From a checkpoint of a small mixture-of-experts model trained on Wikipedia: vocabulary 15728.
Below are experts of layer 3 (counted from 0) of a mixture-of-experts language model. Rows are named router (the router's row for the expert) and show model dimensions 0-127. Each number is 128 + 24 x the weight over its row's rms, rounded and kept within 0 to 255.
After each expert's rows: a language model's description of what the expert responds to. This comes from a sample of Wikipedia text that the model never trained on.

# expert 45
router [137 122 129 168 126 123 140  94 145 158 151 146 162 124 104 156 134 174 155  75 172 137 131 113 151 108  82 171 160 156 111 150 170 131 124 112 116 136 153 129 155 125 149 128 161 100 129 145 122 168 136 154  94 136 124 169 122 146 148 150 115  89 120 139 103 125 101 156 134 112 149 111 104 113 179 123 160 150 108 119 151 130 133 126  96 157  77 101 153 131 152 166 139  89 129  96 130 143 101  95 125 156 135 110 135 104 125 130  97 142 125 134 116 153 105 108  86  93 114 106  99  81 114 114 133 139 153 130]
What it handles: Digits and spaces inside numbers, years, coordinates and scores, especially the first digit after a space, as in born 1997, 9°11′28″N.

# expert 46
router [159 117 139 125 133 142  84  97 138 142 156 100 156 139 110 187 149 142 165 100 161  98 151 123 126 102  99 132 152 168 116 176 153 166 121 111 138 132 123 151 147  76 120 120 196  82 110 153 105 164 157 113 100 143 121 141 122 125 130 158 119  72 111 134 120  52 124 141 117 123 133 140 109  98 129 157 155 120 117 126 160 103 118 142  96 146  96 101 135 138 121 129 107 107 126 115 134 129 115  90  86 128 129 109 112 101 128 138  73 164  72 129 106 165  81 109 134  84  71  97  78 113 126 128 125 145 153 131]
What it handles: Pipe separators and short cell entries in wiki tables, such as |, —, at before away opponents, Yes, TBD, USA.

# expert 57
router [178 153 168 149 138 139 109  92 149 145 144 163 157 125 114 160 131 131 167 140 142  82 135 122 158 125 116 146 152 145  95 131 126 152 134  89  84 142 127 158 144  74 156 123 172  84 132 109 145 136 145 136  76  96 118 131 161 131 140 131 127 123 114 166 124  84 143 133 138  90 119 125 134 124 143 138 128 130 115  88 157  83 118 118 127 110 129 131 147 125 175 125 116 116 155  66 158 148  75  83 105 130 147 108  87  97 135 148  73 156 109 137 101 165 100  94 118  89 112  76 137 118 122 131 135 152 135 123]
What it handles: The word to and linking prepositions after verbs or commas, such as due to, refer to, opened in, received from, including.

# expert 33
router [112 119 149 154 128 127 115 150 155 115 151 125 147 143 135 159 145 161 134 104 114 117 128 106 128 119 101 146 141 107 114 124 151 163  82 102  78 121 182 177 131 117 161 152 126 108 127 155  96 189 142 139 139  89 126 172 128 169 192 113 126 110 132 156 125 124 101 118 129  92 154 128 104 100 136 134 129 126 146 110 139  90 108 178 120 148 104 100 160 135 168 162 135 137 145 121 182 150  97  96 114 132 150 128 113 146 128 105 103 133 125 154 109 142 101 112 145 145 113 128 115 127  84  92 161 110 162 135]
What it handles: Word-internal st and short opening pieces such as st, St, en, dis, w, as in back-st-rap, 31-st, well-st-ructured.

# expert 43
router [160 168 135 135 120 120  87 129 170 170 134 123 155  79 150 126 158 173 153  95 140  89 126  66 128 137 116 140 162 139 108 139 155 120 119 132 105 163 122 150 155  84 139 164 178 108 116 165 145 162 153 171 105 138 102 136 111 123 116 122 103 101  99 121 132 130 105 146 173 127 120 127 125 129 121 145 171 144  99 123 161 132 132 114 102 117 101 120 140 120 139 141 105  76 156 160 163 158  97 117 115 169 133 123 125  77 134 136 105 120 125 136 125 137 111 130 139  94 117  72  76 107 129  86 139 141 181 165]
What it handles: Word pieces inside proper names and abbreviations, often after a capital initial, as in Vá-czi, EC-U, V-irt-uos.

# expert 20
router [131 165 129 124 138 167 121 120 126 133 154 158 174 115 132 147 139 130 141  96 130 152 122  93 133 117 126 126 112 125 122 116 139 124 108 118  77 146 132 130 148 106 140 161 186 107 113 133  99 173 146 148 106 104 125 159 134 161 165 139 115 128  85 127 130 131 106 136 137 101 122  95 110  97 136 161 141 166 118 129 156 129  89 174 114 123  84 116 117 114 152 150  84 130 164  92 128 141  92 146  95 136 157 114 129 128 133 102 134 135 104 147  73 142 106 111 127 126 128 119 115 126 122  99 151 139 169 195]
What it handles: Consonant-cluster pieces inside transliterated Greek, Hebrew and Slavic words, raw byte tokens, and LaTeX commands such as mathbf and frac.

# expert 18
router [137 149 121 112 147 145 115  96 119 157 142 126 150 106 123 169 133 165 132 111 157 103 139 119 168 100 106 191 136 139 119 154 177 170 104  86 119 162 133 165 147  73 138 167 154  93 123 127 124 203 164 137  97 115 111 144 139 135 142 150 104  95 113 159  92  95 111 136 139 119 151 113 116  82 173 114 117 129 114 119 127 131 127 144 113 149 118 128 137 134 114 141 129 100 124  68 143 152 110  98 114 120 150 119 122 129 132 136 118 167 104 146 127 162 111 115 115 105 108 110  99 111 138 103 178 136 153 132]
What it handles: First digits and spaces in dates, years and statistics, especially after "January 11," or a dash: 2017, 3–1, 1,754.

# expert 31
router [169 150 147 130 122 139 118  89 144 105 137 167 134 116 117 172 122 145 157 123 143  84 152 127 160 118 112 136 189 148  79 144 144 167 104  85 122 175 133 150 126 105 158 135 180 111 130 118 121 128 156 123  95 115 104 160 136 137 149 141 107 109 102 172 120 128 101 155 150 129 149 111 125 128 154 114 153 114 103 119 152  85 103 161 139 120 142 125 157 130 152 140  91  90 161 100 147 125  95  94 105 130 187  90  80  79 157 138 108 157  86 144 116 150  77 126  96 107 126 106 125 108 113 124 147 162 128 123]
What it handles: Prepositions following verbs or participles, such as located on, based on, reside in, opened on, into, through.

# expert 29
router [124 162 160 154 162 100 106 108 167 171 137 117 157  85 138 119 148 139 142 104 153  99 142 129 138 132 108 126 178 125 158 114 129 135 155 130  75 122 107 173 134  74 162 132 148 114 118 153 143 143 115 171 107 130 120 153 172 130 130 139 103  90  78 150  89 122  88 122 140 106 152 125 108 153 164 148 140 156  63 128 170 131 107 112 113 147  98 118 122 128 148 131  78 132 143 137 155 119 113 138 137 135 130  84 142 105 174 144 141 126 102 139 131 150 118  87 106 139 116 109 126 140 111  45 121 142 155 133]
What it handles: Inner pieces of longer words after consonant clusters, such as impr-act-icable, ad-ject-ives, par-son-age, gr-ain, often before -ing or -ed.

# expert 63
router [173 148 146 154 145 147  81 119 186 141 144 169 147  89 118 116 133 136 160 129 130 132 167  77 144 138 107 147 130 121 142 168 122 140 131  94 114 106 162 116 153 103 163  98 145 123 111 127  73 142 121 145 103 116 126 130 147 141 150 158 119  97  86 131 135 104  95 125 124  94 139  78 126 119 156 161 144 153 140 124 121 128  62 143 135 134 128 108 125 136 140 142 102 142 140 134 140 148 146 113 113 124 145  97 125  99 170 138 121 148  64 129 110 129 106 115 125 129 136 118 119 134  86  55 137 141 127 143]
What it handles: Final suffix pieces completing a longer word, such as repos-it-ory, focuss-ed, geolog-ic, pill-ars, often in technical or scientific text.

# expert 56
router [142 144 146 130 107 129 117 111 145 193 140 135 133 122 111 137 129 187 164  89 148  98 117  90 133  95 122 173 125 147 140 145 142 172  95  91  81 149 129 161 133 117 126 151 153 102  93 139 111 117 164 144 152 126  90 130 153 149 147 126 100  96 120 104 126 106 101 137 138 108 178 105 120  97 151 172 121 116  74 118 136 108 109 122 101 121  85 112 134 112 153 159 105 117 142 118 143 193  99 102  59 138 151 126 108 113 134 147 110 164 105 163 116 140 102 109 133 104  73 152 124 110 109 135 168 144 137 132]
What it handles: The, this, his, its, their, often opening a sentence or paragraph, as in The species, or after of and in.

# expert 42
router [115 166 118 151 126 128  93 121 126 156 157 122 150  88 136 124 172 173 132 110 164  93 133 133 150 134 103 121 173 135 120 148 137 120 134 111 123 151 125 181 139 110 129 166 138  83 105 154 132 146 132 154 113 120  85 175 135 171 132 135 119 119 103 155  94 125  97 159 167 147 146 156  97 139 153 135 155 122 106  90 157 148 118 150  96 129  99 146 161 103 184 117 108 124 147 127 175 146 117 138 103 129 120  91 130 105 162 154 122 143 108 134 111 131 113 127 133 119 128 110 104 103 151  56 171 146 138 108]
What it handles: Word pieces following an initial L, l or similar consonant in names and words, e.g. Lil, Llewyn, lunatic, Plaid, slasher.

# expert 48
router [137 162 143 139 117 112  83 102 133 139 163 143 151  66 122 146 123 164 190 155 115 129 138 119 129 145 140 138 126 116 143 130 131 136 125  68 130 130 147 134 170 108 161 135 144 111 127 166 111 170 127 150 117 127 117 123 175 165 182 126 118 117 113 118  65  90  98 119 135 120 139  97 126 112 168 115 146 156 119  88 118 112 110 156 105 143  94  53 138 147 162 152 146 132 146 102 143 158 119 112 108  99 140 108 130 127 134 107 125 164 126 124 126 146 101  92 103 132 110 122 122 136  84  59 132 160 157 114]
What it handles: Single letters and short pieces inside foreign or unusual proper names, like the m in Villahermosa, f in Bloemfontein, Śródmieście.

# expert 49
router [149 110 143 134 152 152 106 123 159 164 127 136 146 101  96 130 158 159 127 130 150 128 173 121 132  69 111 158 167 109  93 143 155 177 112  74 143 137 133 132 152 122 143 154 132 117 121 134 114 132 143 140 107 107 114 138 132 113 129 141  91 123 131 129 120 104 143 145 138 127 133 131 103 121 141 136 132 125 109 132 129 104 119 151 113 123 119  64 134 129 148 134 135 116 127 129 144 137  82 121 110 190 168 130 133  88 132 139 109 154 114 135  95 131 116 114  95  99 129 119 102  93 131 121 149 133 120 157]
What it handles: Full stops ending sentences, often combined with quotes or brackets, as in ." and )., especially in citations.

# expert 25
router [143 154 162 122 149 114 123 133 118 158 147 162 135 132  99 146 143 135 148 117 111 122 128  88 179  91 116 115 173 126 136 149 137 151  73 118  85 178 183 123 146 144 143 169 150 119  96 138 120 158 118 168 132  66 111 148 145 116 149 169 137 116 111 125 119 105  88 152 145 123 140 126 114 128 122 104 167 173 109 127 126  73 120 148 114 136 131  86 131 105 180 119 123 123 124 152 181 167 113  89 115 173 119 123 125 143 131 119 146 136 134 158  88 130 125 121 138 139 133 100 121 131 118  65 126 133 111 135]
What it handles: Sports nouns in match and career reports, such as season, team, Cup, player, coach, goalkeeper, including word pieces like Off-season.

# expert 0
router [160 106 161 118 143 121 125 154 111 126 132 125 135 116  96 152 156 154 152  93 146 115 138 134 172 134 127 117 129 131 139 123 138 125 131 125 107 126 137 174 151  95 163 143 174 116 101 139 103 152 138 165 117  95 124 137 157 142 134 147  60 108  78 140 116 142 128 135 128  70 172 128 120 155 135 140 135 136 101 150 156 108 111 153 137  90 111 103 169 114 113 147 102  85 197 131 154 140 105 134 134 158 141  77 117  78 126 139 147 138  56 137  82 141 101 114 103 118 133 106  97 119  95  87 173 135 127 148]
What it handles: Digits inside multi-digit numbers such as decimals, years and amounts (2.74, 1899, €100,000), plus word pieces like stand-up, hailed, unlock.

# expert 19
router [143 153 137 179 170 140  92  89 116 130 144 113 161 116 118 142 139 162 154 120 144 116 162  74 185 107 124 174 122 143 108 145 136 185 109  82 124 146 144 135 145  99 161 146 149 117 125 168 111 153 122 141 109 124 122 135 143 152 151 119 108 105 119 139  94  73 103 132 132 120 146 104 117 100 142 129 112 142 125 126 149 132 113 154 115 157 130 108 142 125 126 118 107  71 154 114 143 156 101 111 112 125 148 121  98 103 132 129 106 147 124 129 108 131  77 128 113  80  93 125  90  90  91  83 145 157 161 135]
What it handles: Later digits inside multi-digit numbers such as dollar amounts, years, coordinates and table statistics, plus million and billion.

# expert 50
router [166 118 128 113 118 112 102 103 103 127 137 159 141 109 139 156 138 125 198 100 128 132 186 102 145 147 138 164 129 112 125 150 147 139 134 119 113 140 164 120 188 117 144 130 142  98 115 132 113 156 129 158 134 102 125 118 162 147 157 134 118 118 113 149 135  97  88 167 121 110 158 115  96 123 147 128 128 150 115 101 137 115  94 141 118 143 112  58 156 112 164 148 127 119 153 120 166 158 108 123 122 131 140 121  86 134 164 122  92 119 143 111  80 104 112 103 119 109 120 133 114 119  82  83 148 128 123 128]
What it handles: Closing suffixes of long foreign or derived words before a comma or bracket, like -ov, -ski, -ović, -ement, -y in Sulaimaniyah.

# expert 32
router [126 141 124 127 136 120 116  98 153 153 154 130 130 131 130 159 130 173 111 109 164 124 188 124 174 128  96 145 164 143 102 147 150 163 104  94  86 160 119 144 152 123 155 148 149 140 119 187 120 167 120 125 115 116 100 153 140 145 134 145 108  71 121 129 123  93 121 127 114 109 141 120  67 113 138 148 145 109  87 123 133 139 128 136 137 132 113 133 132 108 130 133 121  74 151 122 131 165 125  94 113 134 130 114 124 123 142 115 107 156 120 146  93 128 126 132 117 123  80 114  76 111 119 145 141 123 138 155]
What it handles: Newline tokens, mostly ending rows of wiki tables with scores or votes, also before headings, list items and new paragraphs.

# expert 23
router [135 132 152 111 157 126 126 113 128 161 126 177 146  92 130 147 118 149 145 132 119  96 153  85 155 107 125 138 122 140 115 134 116 110 110 107 105 162 163 117 190 116 125 142 156  94  99 146 117 152 121 190 126  90 104 145 129 157 153 154 132 132  99 127  84  77 133 163 137 106 129 131  97 132 119 124 153 133 126 114 158 133  91 168 134 129 132 106 116 118 140 120 121 120 114 116 128 144 106  68 120 128 171 102 152 119 132 133 112 164 118 116 108 108 102  98 105 123 131 105 137 128  69  48 173 141  97 139]
What it handles: Final pieces that complete a word, such as -ly, -ton, -less, -y, -ley, plus pronouns like him, themselves, before punctuation.

# expert 2
router [134 144 134 136 124 152  87 103 170 122 149 130 153  78 124 146 183 142 170 113 129 140 170 108  96 132 136 124 121 114 146 154 141 160 115 107 133 146 151 126 167 100 164 114 135 110  97 150 118 150 129 185  97 119 146 150 170 147 130 131 113 109 114 152 116  77  92 131 135 116 132  91 143 105 122 136 146 153 109  96 121 137 128 131 109 154 117 131 142 108 126 158 107 110 135 107 158 161 123 131 114 167 154 113 139 130 175 139 100 128  96 126 129 125 159 103  87 130 145 113 118 122  78  98 143 131 166 141]
What it handles: Inner subword pieces of rare proper names and Latin taxa, often after consonant pieces, such as chrys-op-aria, Als-op, Oc-amp-o.

# expert 34
router [123 135 134 130 157 132 126 120 135 159 152 124 166 105 130 158 142 125 184 153 134 124 168 107 155  62 112 124 123 154  93 163 126 144 101  95 111 156 159 136 152 114 192 132 128 106 140 129  86 176 138 156 145 104 106 157 161 135 142 151 101 109 129 112  67 115  81 118 149  96 145  91 108 115 161 139 124 135 119 111 109 124 102 185  88 166 109  79 133 103 160 166 134  79 145 123 177 165 122  96 104 133 137  90 108 124 187 134  92 138  97 145 121 139 100 118  88 107 108 119 136  79  95 128 117 133 154 109]
What it handles: First letter or syllable of a split personal name or taxon author, usually a surname, such as Her-re, Pas-coe, Tor-rence, M-erson.

# expert 26
router [130 122 188 151 132 132 130  88 139 124 138 144 179 116 117 145 125 138 163  96 128 120 183 123 124 132 122 127 157 131 153 157 141 114 146  78 136 138 141 124 174 120 176 133 157 130 128 125 132 198 124 172 129 132 135 168 172 137 167 141 116 129 105 155 116 135  81 192 126 119 119 107  97 146 148 140 173 167 114 130 124 133 119 144  91 135 114  62 135  86 179 189 132 117 132 104 136 131 118 138 109 114 133  97 107 113 130 122 101 148 140 122 121 106  93 101 125 119 140  91 104 134 100  85 133 140 129 123]
What it handles: Endings in Arabic, Persian and South Asian names and places, like Hamad-an, Yunn-an, plus country words Israel, Pakistan, Syria.

# expert 40
router [161 144 144 150 148 144 107 128 157 138 144 120 133  99 121 187 146 169 148  91 117  92 144  63 157 109 125 163 132 147  84 132 136 136  85 116  85 166 140 141 172 130 156 133 156 124 115 127 105 148 128 135 125  84 101 138 151 131 154 136 120 118  99 145 130 128 138 159 126 107 139 141 103 115 123 140 130 131  85 107 139  97  98 147 131 125 102 105 174 138 159 176 128 133 140 151 114 130 127  62 140 127 115 123  87 119 139  96 116 154  84 114 131 157 109  92 118  92 132 134 135 113  93 116 106 123 153 125]
What it handles: Past-tense verbs of life and plot events after he, was or and, such as began, returned, moved, died, retired, plus only.

# expert 59
router [149 138 143 147 157 155  84 113 133 169 146 162 157 136 108 126 139 129 154 116 149 115 167  67 167  82 108 138 145 124 132 179 122 140  81 110 118 149 155 116 159 118 134 135 123 150 105 136  90 133 150 156 140 150 112 176 125 137 162 132 140 110 108 126 122 112  91 171 170 108 157 106  96 123 136 148 122 163 118 115 154 126 135 146 119 135 102 105 127 123 121 169 119  79 123 129 135 129  88  80 105 158 144 106 102 124 126 101  94 117 102 159 132 110 104 112 114  68 120 119 126 113  84  51 129 175 113 133]
What it handles: Later words of US institutional and place names, such as Places in National Register of Historic Places, States, University, County.

# expert 37
router [131 112 136 147 136 142  93  96 131 154 134 157 115  96  80 157 139 114 160  96 154  91 162 129 131 115 133 131 162 140 136 175 156 148 100 105 102 119 120 153 132 103 135 132 176 100 117 165 128 148 144 146 106 112 100 133 154 177 174 127 116  90 109 166 136 131 104 137 137 125 150 113 104  98 171 125 144 128 129 132 161 102 104 159  95 113 110 115 138 144 147 137 152 118 145 110 120 117 119  92  97 125 147 108  99 106 139 147 121 144 110 128 138 160  96 121 100 117  83 132  89 116 139 116 125 152 180 153]
What it handles: Colons after field names in infobox or taxobox lists, as in Gender:, Order:, Coordinates:, plus table pipes and bullets.

# expert 14
router [130 140 142 117 141 123  91  88 121 125 131 124 141  81 122 152 149 126 189 112 165 124 165  97 138 121 100 158 140 131  93 171 138 142 139 109  85 146 146 118 188 135 132 131 180 154 122 127 149 168  99 157 119  79 134 139 139 141 167 142 126 136 122 125  97 128 125 137 119 124 135 147  90  97 144 152 157 121 107 113 144 112 121 142 134 142 125  64 126 123 164 128 137 144 159  97 167 141  87  78  94 164 133 109  82 146 129 138  63 154 129 103 127 117 116  95 109 117 106 124 126  77  78  87 116 128 134 122]
What it handles: Final pieces of Japanese, Slavic and Italian names and places, like Kitaz-awa, Okin-awa, Blans-ko, Polkow-ice, plus some short function words.

# expert 62
router [144 122 135 152 133 149  92 109 124 143 140 128 156 115 134 154 134 175 143  92 161 129 142  84 164 122 122 163 150 153  99 170 165 166 125  76 125 129 158 141 153 105 142 144 155 134 115 186 120 158 154 178 112 126 136 136 131 192 142 132 121 114 124 125 107 106 105 129 138 117 173 100  74 111 156 131 141 163 130 124 138 117  97 139 113 134 125  80 129 133 140 123 112 102 125 106 135 151 107 108 135 122 123 127 116  96 138 142  99 138 134 157  92 146 124 122 110 104 133 123  72  98 106  84 116 147 169 141]
What it handles: Digits after the first inside a number, especially 0 and 9, in years and chart names, like 2-0-07, Top 4-0, Hot 1-0-0.

# expert 5
router [132 162 138 167 141 129 112 131 131 138 141 117 151 109 101 152 143 170 144 135 138 106 159 109 160  78 107 160 153 144  76 133 153 143  86 118  91 180 142 150 144 105 154 131 146 121 134 154 120 142 133 149 103 121 133 177 186 132 129 185 102 110 138 126 105  78 118 170 187 136 144  81 124  92 149 114 144 114 116 153 149 124 135 107 141 153  98 110 131  73 123 140 131  72 144  94 135 162 114  76 109 132 164 126  99 103 138 127  89 169 117 150 106 150 110 102 114 121 142 120 125  93  79 135 161 135 115 134]
What it handles: First piece of a name or word starting with a capital, such as A, U, M, or prefixes like pro, anti, non, often in military history.

# expert 16
router [158 113 153 136 149 175 130  88 163 151 137 168 151 145 112 159 139 121 135 126 143 123 142  82 174 118  96 129 124 120 115 158 113 153 147 117 102 147 140 120 136 122 149 133 152 129 125 110  86 142 155 134 125 124  76 145 122 143 133 164  99 120 105 139 126  60 117 126 144  98 129  93 104 101 121 147 142 150  97 119 130  96 110 133 119 111 134 121 114 147 106 157  91  98 129 134 152 143 108  99 134 153 156 106  98 103 142 122  95 128 109 151  77 171 138 107  78  98 145  60 100 118 141 102 108 119 142 115]
What it handles: Common nouns and past participles in explanatory prose, often after the/a/be, such as study, evidence, research, written, built, years.

# expert 4
router [123 131 141 135 139 167 117 111 154 160 163 128 164 131  99 148 157 126 127 108 126 148 127  70 128  85 117 129 155 144 102 148 136 143 100 107 122 140 159 125 160 120 154 156 132 123 108 125  93 151 166 162 131  80 102 166 147 155 154 142 122 105 123 125 116 130 111 144 144 104 170 132  88 129 143 133 130 157 118 101 162 113 123 123  98 137 118  93 145 130 153 156 115 104 123  73 123 150  96  94 109 150 133 110 139 140 136  97  64 160 120 171 150 139 116 121 109 104 115 110 121 105  80  83 127 139 126 133]
What it handles: Country, state and city names and nationality adjectives, often second word of a compound, such as York, States, California, American.

# expert 28
router [137 147 134 152 135 149  93 126 140 149 141 141 179  99 110 156 147 165 149  72 158 118 126  90 140 107 127 160 164 122 132 135 162 166  98 119 103 142 166 138 178 125 160 144 148 121 127 156 126 177 139 187 112 111 130 127 129 161 145 122 123  97 131 126 109 110 119 116 144 130 180  95 111  99 157 130 127 152 123 112 144 116 111 144  92 117 113  75 166 107 155 138 117  79 152  89 129 158 125 120 120 153 115 131 127  77 124 141 127 138 127 142 133 131  98 122 120 105 121 101  73 117 108  97 122 150 155 152]
What it handles: Single digits following other digits in multi-digit numbers, especially batting averages, scores, times, percentages and table figures, like .4-2-0, U1-6.

# expert 38
router [137 132 165 139 130 152 112  96 144 134 130 130 138 120 130 143 135 174 158  77 161 107 158 103 141  66 118 179 167 155 129 142 144 131  87  95  98 144 124 176 147 125 120 134 155 100 115 121  91 120 150 137 147 107  98 134 152 135 133 123  95 106 119 166 132  99 138 133 127 131 159 108 110 101 149 144 141 108  84 116 151  94 112 118 143 134 100  97 135 107 118 164  95 112 135  94 160 176 130  86 121 130 144 136 103 102 127 135 116 174 130 154 102 161 108 104 107 106 106 138 136  84 120 143 171 148 136 119]
What it handles: Articles a, an, the inside sentences after prepositions or verbs, such as on an island, for a second term, of the situation.

# expert 41
router [159 141 157 130 129 160 109 102 177 132 127 148 166 111  86 138 175 129 131 145 153 127 132  86 135 100 101 117 119 171 145 134 138 147 136 135 109 132 137 148 145 108 176 137 139 126  96 128  68 142 140 154 142 126 145 143 132 143 155 133 137 137 123 129 119 111 117 152 125 142 138 122 120  59 138 152 120 114 108 101 169 137 112 112  97 124  97 106 124 101 149 138 103 106 117  93 160 157 124 123 124 134 132 133 101 104 159 132  97 161 118 161 139 112  93 126 125  93 121 125 137 137 122 114 143 132 137 124]
What it handles: Common adjectives and participles after the or a in biographical prose, such as known, other, English, early, local, -based.

# expert 36
router [152 170 133 145 136 123 107  88 137 162 129 127 134  76 131 145 166 150 168 109 148  80 147 100 151 146 123 190 156 119 133 126 115 118 120 100  96 139 133 140 154 102 137 191 140  98  89 166 102 138 137 166 155 111  92 143 160 122 148 149 134 124  84 151  82  91 113 120 143 164 125 127 110 146 107 136 134 141 117 105 154 149 102 181 136 135 104 130 161 129 157 135  90 118 164 134 150 132 141 129 117 118 137 129 158 115 121 131 119 131 103 149 107 129 105  85 130 118 132 106 106 134 104  73 148 113 154 104]
What it handles: Middle or ending pieces of ordinary words after consonants, like -ap in juxtaposition, -ive, -ay in array, -ight, -ition.

# expert 21
router [134 139 155 145 150 130 147  87 165 139 116 140 133 123 132 131 152 179 149  98 129  92 121  88 146 108 117 138 104 140 103 127 147 141 112 104  64 132 138 148 164 131 158 177 121 107 115 123  87 121 165 129 100 103 132 133 152 148 143 151 120 120  93 119 126 135 104 128 119  84 166  93 100 113 164 160 145 165 117 138 139 104 120 113 137 130  85 135 142  98 141 133 115  75 188 124 163 138 108 136 116 132 156  93  78 113 175 116 126 123 112 119 131 124 113 113 145 107 103 131 119 128  93  99 174 170 113 152]
What it handles: Possessive or plural s after an apostrophe or noun, plus determiners and pronouns such as which, its, their, this, his.

# expert 13
router [157 117 143 127 145 156 123 102 149 116 156 132 145 111 105 146 129 157 143 139 163 102 167 131 124 117  77 167 166 148  82 144 129 169 108  99 156 155 116 130 160 137 167 155 148 130 115 115 121 112 139 131  89 104 121 140 164 149 144 150 117  93  94 148  96 119 108 127 112 122 123 111  74  88 144 124 191 139 118  97 141  97 143 149 109 170 111 116 156 132 150 155 126 102 157 127 154 159  83 126  93 149 155 117 102  99 118 139 109 135 131 134 115 132 105 107  93  93 117  64 128 105 125 104 146 138 125 127]
What it handles: Commas and and, but, or after a noun or adjective that link items in a list or series, as in arrogant and neglectful.

# expert 11
router [141 161 138 140 180 140 117 112 134 139 145 159 152 105 136 130 173 166 124  82 112  74 124  92 143 130 102 127 142 130 113 156 129 150 117 117 135 172 134 181 157 119 119 156 157  95 114 185 105 146 136 157 118 120 134 177 144 127 145 142 118 143  81 145 144 122 107 155 154 108 101 117 110 139 117 148 158 134 116  96 186 154 153 141  95 152 108 122 155 117 122 127 121 111 175 106 143 159 120 131  87 146 140 106 147  83 144 120 122 159 130 153 126 123 125 116 140 114 111  96  76 104 130 116 141 151 169 129]
What it handles: Short word pieces right after an initial capital in proper names and foreign words, such as A-in Shams, A-e-gean, G-le-eson.

# expert 53
router [138 157 167 150 152 152 111 117 143 128 159 141 142 111  61 148 128 120 202 131 169 123 187 122 144 103 119 171 137 139 104 150 183 143  95  95 134 162 129 120 152 128 131 152 139 102 124 152 106 149 133 145 102 111 102 126 143 113 169 130 118  96 101 149 136  94  94 171 137 120 136 114 124 101 154 141 125 134 127 144 154 115 141 148 109 147 123 106 134 132 161 162 128 121 125 106 146 149 114  74  99 144 146 116 110 127 154 128  91 147  95 131  94 159 105 108 102 103  86 118  81 101 120  95 139 145 172 121]
What it handles: Year digits and the punctuation after them, such as dashes in 1942–1999, semicolons in founding dates, closing brackets, and coordinate degree marks.

# expert 35
router [145 149 147 160 126 123  77 144 118 110 144 170 145 138  77 122 150 169 120 104 122 143 145 102 153  83 106 124 141 152 129 167 163 160  78 125  93 166 180 149 126 142 125 170 113 134  83 117  93 149 138 148 128 112 108 176 147 133 144 125 110 139 100 123 119 123  91 180 146 125 144  93  94 124 142 113 148 191 127  97 142  83 117 140 114 129 100 110 173  82 144 161 128 115  95  92 141 119 114 126 115 143 121 124 130 117 130 131 118 154 102 172 129 118 111 117 107 127 140 134 110 115 111  87 155 148 133 149]
What it handles: Second words of fixed names and phrases, such as World War II, High-A, United States, and nationality words like American, British, German.

# expert 44
router [124 135 133 122 138 113 115 148 129 168 131 142 185 110 114 124 155 141 135 111 121 120 108 125 119 134 102 107 114 137 144 121 153 132 138 110  97 150 166 132 198 107 129 144 151  95 107 126 109 154 158 155 112 105 100 183 125 170 153 154 100 128 111 141  84 133 115 174 134  97 124  89 116 161 137 117 164 145 130 104 177 132 113 158 122  99 105 113 133 122 150 142 131 136 114  84 127 131  96 132  94 128 140  76 120 145 154 137 107 141 114 143 118 133 105 125 113 121 130 154 111 127  86  74 136 161 144 152]
What it handles: Final pieces of English surnames and place names, such as -ley, -ham, -ton, -ford, -bury, and York after New.

# expert 6
router [112 110 121 142 157 133 132  96 167 132 149 198 156 102 134 136 140 138 133 121 139 104 171  97 131 119 124 151 139 110 120 190 123 159 143 129 119 148 141 178 129 115 152 126 145 131 121 135  97 156 160 112 140 147 124 187 132 147 128 168 104 118  64 116 107 116  85 122 149  87 114 115  76 107 104 149 125 121 110 103 131 123 129 122  89 149 119 141 141  82 134 120 104 102 155 114 145 153 132  99 111 139 112 106 119 103 127 114 126 173  92 113  99 118 102 114  55 127 160  97 103  95 115  74 121 170 149 125]
What it handles: Nouns about water, land and nature (sea, soil, flood, tropical) and mid-word pieces in descriptive, scientific text, e.g. nasi goreng.

# expert 7
router [159 119 159 139 147 140 122 115 138 152 171 137 161 117 100 145 120 152 129 116 156 110 169  98 127 111  91 160 150 128 104 158 136 162  98 112 139 166 143 173 152 122 163 143 152 133 119 128  83 126 122 133 102 118 126 130 147 158 157 136  84 103  84 153  78  96 120 127 120 118 138 116 127 111 136 151 189 123 124 111 151  96 128 154  77 160 117 112 153 117 149 134 103 120 172 120 162 126  85 145  95 153 154 136  86  94 131 134 104 141 101 149 119 130 105 121 125  93  92 114 145 135 117 128 166 122 151 156]
What it handles: Conjunctions joining words or clauses, mostly and, also or, but, than, rather, without, as in Catalonia and Asturias.

# expert 8
router [154 131 141 127 142 153  54 103 145 142 150 143 136 112 114 139 142 174 136  93 158 140 149  92 137 122 109 175 134 155 115 163 173 161 140 109 103 132 169 158 141 101 143 162 146 105 116 147 127 211 154 150 110 123 120 148 143 153 143 120 121  97  85 112 105 125 112 139 155 104 174 108 120 101 179 117 114 147 102 134 138 114  96 150 115 133 118  82 126 130 124 139 116  82 130  94 146 150 126 114 142 144 144 105 149  80 145 152 114 144 122 123  79 156 104 118  90 101  94 115  89  85 129  83 127 137 151 151]
What it handles: First digit of a number, often after a space, minus sign or plus, in tables, heights and vote counts, such as 1 in 100.

# expert 9
router [158 115 150 140 158 149 100 150 174 133 152 135 139 120  99 162 133 125 125  90 162  82 116 112 163  76 103 145 175 145 100 136 134 155 103  94 114 130 138 135 134 114 136 122 167 115 127 133  74 109 165 143 105  76 102 147 103 166 140 138 108 136 135 120  98 119 118 152 108 132 147 121  78 100 136 153 116 121 129 130 146  74  71 163 145 164 163 133 140 112 151 170 103 129 112 131 120 138 145  99 114 137 143 114 125 123 138 140 131 160 124 129 137 123 122 127 115  90 112 109 116 146  91 121 151 129 178 124]
What it handles: Prepositions and quantity words, mostly of, about, around, on, before a noun phrase, plus family nouns like wife, mother.

# expert 60
router [165 155 167 176 121 135 138 138 152 123 115 156 134 100  89 135 161 134 138  96 127 107 141 105 136 127 114 127 116 128 143 154 119 120 142 119 107 165 131 171 142 119 154 132 157  69 114 169 142 135 142 160 136 115 131 153 160 146 150 170 117 118  78 125 115 111 133 152 149  76 134 143 120  93 156 154 158 160 104 112 144 101 117 111 139 160 124 120 101 103 135 149  91 124 138 108 142 111 109 148 127 157 148 108 126  74 130 115 101 142  83 174 134 136 126 129 133 128 106 118 135 135 110 131 184 192 131 177]
What it handles: First token right after an opening parenthesis, quote or table cell, such as an, the, born, 1, incumbent, disambiguation.

# expert 24
router [134 144 146 132 143 134 137 128 162 153 145 140 172 108 112 211 145 152 165  95 163 107 145 120 115 111 123 152 160 153 132 165 118 146 119  97 135 157 120 121 148 139 136 137 147 124 116 176 118 191 134 170 109 118 120 138 123 136 160 181 142 115 113 153 109 107 111 131 140  83 133 134 121 110 163 154 161 125 128 125 122  82 130 126 110 178 118 114 131  81 121 127 128 118 136 127 150 138  99  72 117 148 123 115  87  67 145 149  93 122 127 142 110 154  96 125 105 126  89 108  66 111 108 100 141 156 130 139]
What it handles: Pipe separators between cells in Wikipedia tables, mostly after numbers in sports stats and chart tables, plus semicolons ending list items.